python train.py --lr_router=0.00232 --n_head=4 --rope_fraction=0.5 --decay_shape="linear" --steps=3909 --dataset="wikipedia_en"
Below are experts of layer 6 (counted from 0) of a mixture-of-experts language model. Rows are named router (the router's row for the expert), up (a neuron's input weights, with its number) and show model dimensions 0-127. Each number is 500 + 50 x the weight over its row's rms, rounded and kept within 0 to 999. Numbers have three digits each.
After each expert's rows: a language model's description of what the expert responds to. This comes from a sample of Wikipedia text that the model never trained on.

# expert 32
router:438379520486468486477532494466501480474515419400470463481479505515443513498635514497547506457520546494436542462586385520524407499467481486435542498507547479516557492568400515551526612401459489502485483463544486468528507450476355441527448541630466485563508496428495486550448517498465538527526537514524514575411476535502558608491578484547522550506558504522469501435418549490464536612512
up5:560506492466462526492579526571500498470557502533451621434523452490543560509457419540565512430495544484495566566504517467497586491503518467437529509476405558437541499548520476521482555456515561433485545496520447461481380502481497454506493469591545440588487449489517524516421534527503420380460604537478515498559490488515536487546425567499437457480422418430639498563472404439554582476470
Description: Main verbs and auxiliaries right after a subject, such as is, was, were, has, had, been, be.

# expert 36
router:412464543437438492501473508455601556534502435435404570466517478559435588514561496563529505506541538527399536450534452502511501522498426454521496511587499430507537468586410399494480523407446518592474472469533471468525491493494473466530456510556528471594470527411477546506467573460416553419551552464508515555438481561536537497465581441564509605478548398526432474417456531516469497563525
up7:523464567469560429526504456413499418489451490527525491521483600510494467445556523523456534552598461415428581467521479518611578447529451442487564535513489481483505430525518432550498522478413538506450453552525490580586461491536555393458448498606425511525388486400508477506470482492494525481571574545470517514471570498507507451458507484479416563541495435535441519436514516590573456610550
Description: Pronouns, relative words and auxiliaries opening clauses in biographical prose: that, which, who, when, he, was, had, been.

# expert 27
router:480431524437546462472518547416495493482571498448433498532558508481443578538569563500392489425507574438474556499503428484548499506564502583497440487501462436396636505468407457516446501488396601441545466454418506575513571452526456493442533440580477385433548485488549529554490475424496563484514497567474438512496567534532529487536550471533527595606520516449471485509543492488521498473518
up1:440430484497513435547578408484500458430467455517472524552514444513485577519422400541430518550508617408512510528546525478521550457453460453500533523478456469459510548561539432399464491483490484494538447489526520430503587514549422523540483539481538473504558618466453444594560496435467419548535517529390382537599509577546571449459549500498469428498497497536521552444589501530520539464556
Description: Closing pieces of common words like fri-end, ag-e, day, ge-th-er, min-ute, plus some Chinese and Thai bytes and month names.

# expert 20
router:531453554441523466515540516516495446499526445404488542445463528588456578508529468547472525446593519517447543437538424552645464547533433425450532398526442480506579558530510467598413496357498500417563477577463589474448517520552450509484542440569483449565545447463527473527474530474547512409499494517489490517468503499431513520507570480528472495496536466438421519521487416515604476581485
up7:399599522451550535450459516484596476479571500469486544387472459510497491490435510544520462463587500474517484471496484469543389493520524481570505518483446657421560482532455486567585527570552525521489408448460537491519426493560449554576458362488644553579536456491543517507489530466433475462481480472498489476521556464517484453431546538517578485451490523495429474486456503552565414490463
Description: Pipe separators between cells of Wikipedia tables, usually right after a number, score or date in sports and broadcast tables.

# expert 63
router:426452526459490420542516510503516519603499519470482568465469497599489527592514531497498538458470565427493508443519432526512534565462470465414473509494395488460563584481497454550483533487459493428534451539517526515351678473473508459499458558563485496542522537453478500592484485434426483372619461486517530524466546606442514541463570467526505529507540471497519442485522469465545497503609
up2:539455496508513501530430425403504537524530438491523525415468411432502529536539556408578482567579493600470475591515461459570515562494450454490497586485501453376543415463583516510465432506497558510518472526505421471491378504628561483482457484496547437466503476534544519504518542482563525588583521513496479505480480503562538486512497443450482428480411496525556424529518424487566416569572
Description: Table pipes, line-initial list dashes, colons and equals signs in wiki tables, filmographies and bibliography lists.

# expert 49
router:478465552451490443481509488457530493648559521507516550448476473443429517580558479449583585507558508520499519405556411591523486540511541520473484448547514429369589576520480473552508495491488491484521457502499489502414587429565536444498482488605459483528508498467423524625545508404426529474548491475539460525464506506407613514530539472480512539451610533505458450440473473448537486506556
up1:520447433521505524456397585514459567524489432485523619523469541512464545519532521540523568551516492434437468441392420410483505443500463489423504488572477568428537528460543575495632458580432454456460540541473611416477499436484511577490467544543545404435517575462494498500529500541443563476600505575522528479499432494450491449540447628476471539555490492499538520542547478486500483534490
Description: Line-initial dashes in infobox field lists, pipes opening table rows, and colons after field names, such as "- Publisher", "- Label".

# expert 17
router:549433489429487516510432455497555506494514464477405524524519517515474509493513555428519558480556447456505490492578447532562448477509554434468481390587446456547615607534478462469432518510492531482525479487531606471476522471503439563455466566558446472499470573439499563606478541513438547414534649413475566527458519573491605505520516432569506545577523518517429515506460449519458416475448
up0:586456503577445471488423372386612452560504511479487528471569564546458485500539529528567585546505450526486521504444415584533449347478476492522516524499592444523456543484466464498470528517555559556426530511431554463522509356474558533436386493543468451481473478503472498454519500474536534496501517474453493554475540508478408474465533519536500533517532506582588551526432524544496505594450
Description: Word-final suffixes forming abstract nouns, such as -ism, -ation, -ity, -ology, -ment, plus plural -s, as in Buddhism, Democracy, Government.

# expert 26
router:527464529466509527494597447428511570538536526505440487487534429546446521487497604525491545393532504385530468478502416538513456514458537485426539498606464501447547544492376507526530581419423540494577492473477510468538541411497426517486462478470496436566481500431552494516583607527459459468527514496468549576437641524497504492481510377489565518522560459425416474491536428508540512549517
up7:522442437508497538515527661536442563385500487475447437573489449455422565488577431531541441491462493420522462514480539539569469549494569509347420487556489440601476585498556540560455597561507416442502422559468522497503505454485524496568535569577474571556488504507515462560505491468472556467476504455531502528441467460468514505517452596467432494450483479574467502453569517542536518521477
Description: First pieces of words beginning after a hyphen, space or prefix, such as high-definition, fish-and-chips, superstitious, stolen.

# expert 1
router:531456425469525494559526482531560507555526460474436524489442484616404478489508573520575514493537437511488468492465488554510473529459471385448506452536431374480611554504415517586522575452426558468482484615475508478509536451537426417514504512490442461506514503381509447512495477462463489530582532513519532558497534634460549469426550460555569545587515456466432547522471430459457500530557
up2:459545405469401592436510393503590514517456529484461536432480473581441528516483530483489521591568447502535496519490455502499512565422466498459560485477522419529459525453511591454515447458431550554506496510479476498496463499473502519560489525459432494505559528549521477472487588399508489550524491610540523527381558600536563358500470575443484490602584517528557578481432440484496538543459
Description: Short vowel-led pieces inside words, mostly foreign names and places after Le/le, such as le-is-ure, Le-ir-ia, Papandre-o-u.

# expert 46
router:478454490498545486460538556459478491532479516457537485462486428550461560472541545457414486427563557462479469439578456484534395534403614415457474440551485514531573527614515441536485510489437545553551481511476650461514535422562448489521490566567519502548557513420497568540515498503504451405495551493432584533438512477433573471403587488534517576526434413508492484475523432516469498493548
up0:448485538570464387545527592390419486490557576468429552437434540542464501492575541500520509488538459484458484534500522401431525446395411487397482489484456414474487514525397526505517551491502543474452457557565513533522497535356451557600408573524501550602566482478537506485508432527478558483462543537521588509550540447539528511511518512526520513475560471508494527531505469557476504576407
Description: The piece -al in local, analyse, individual, plus modal words and negation like not, can, could, and adjectives national, public.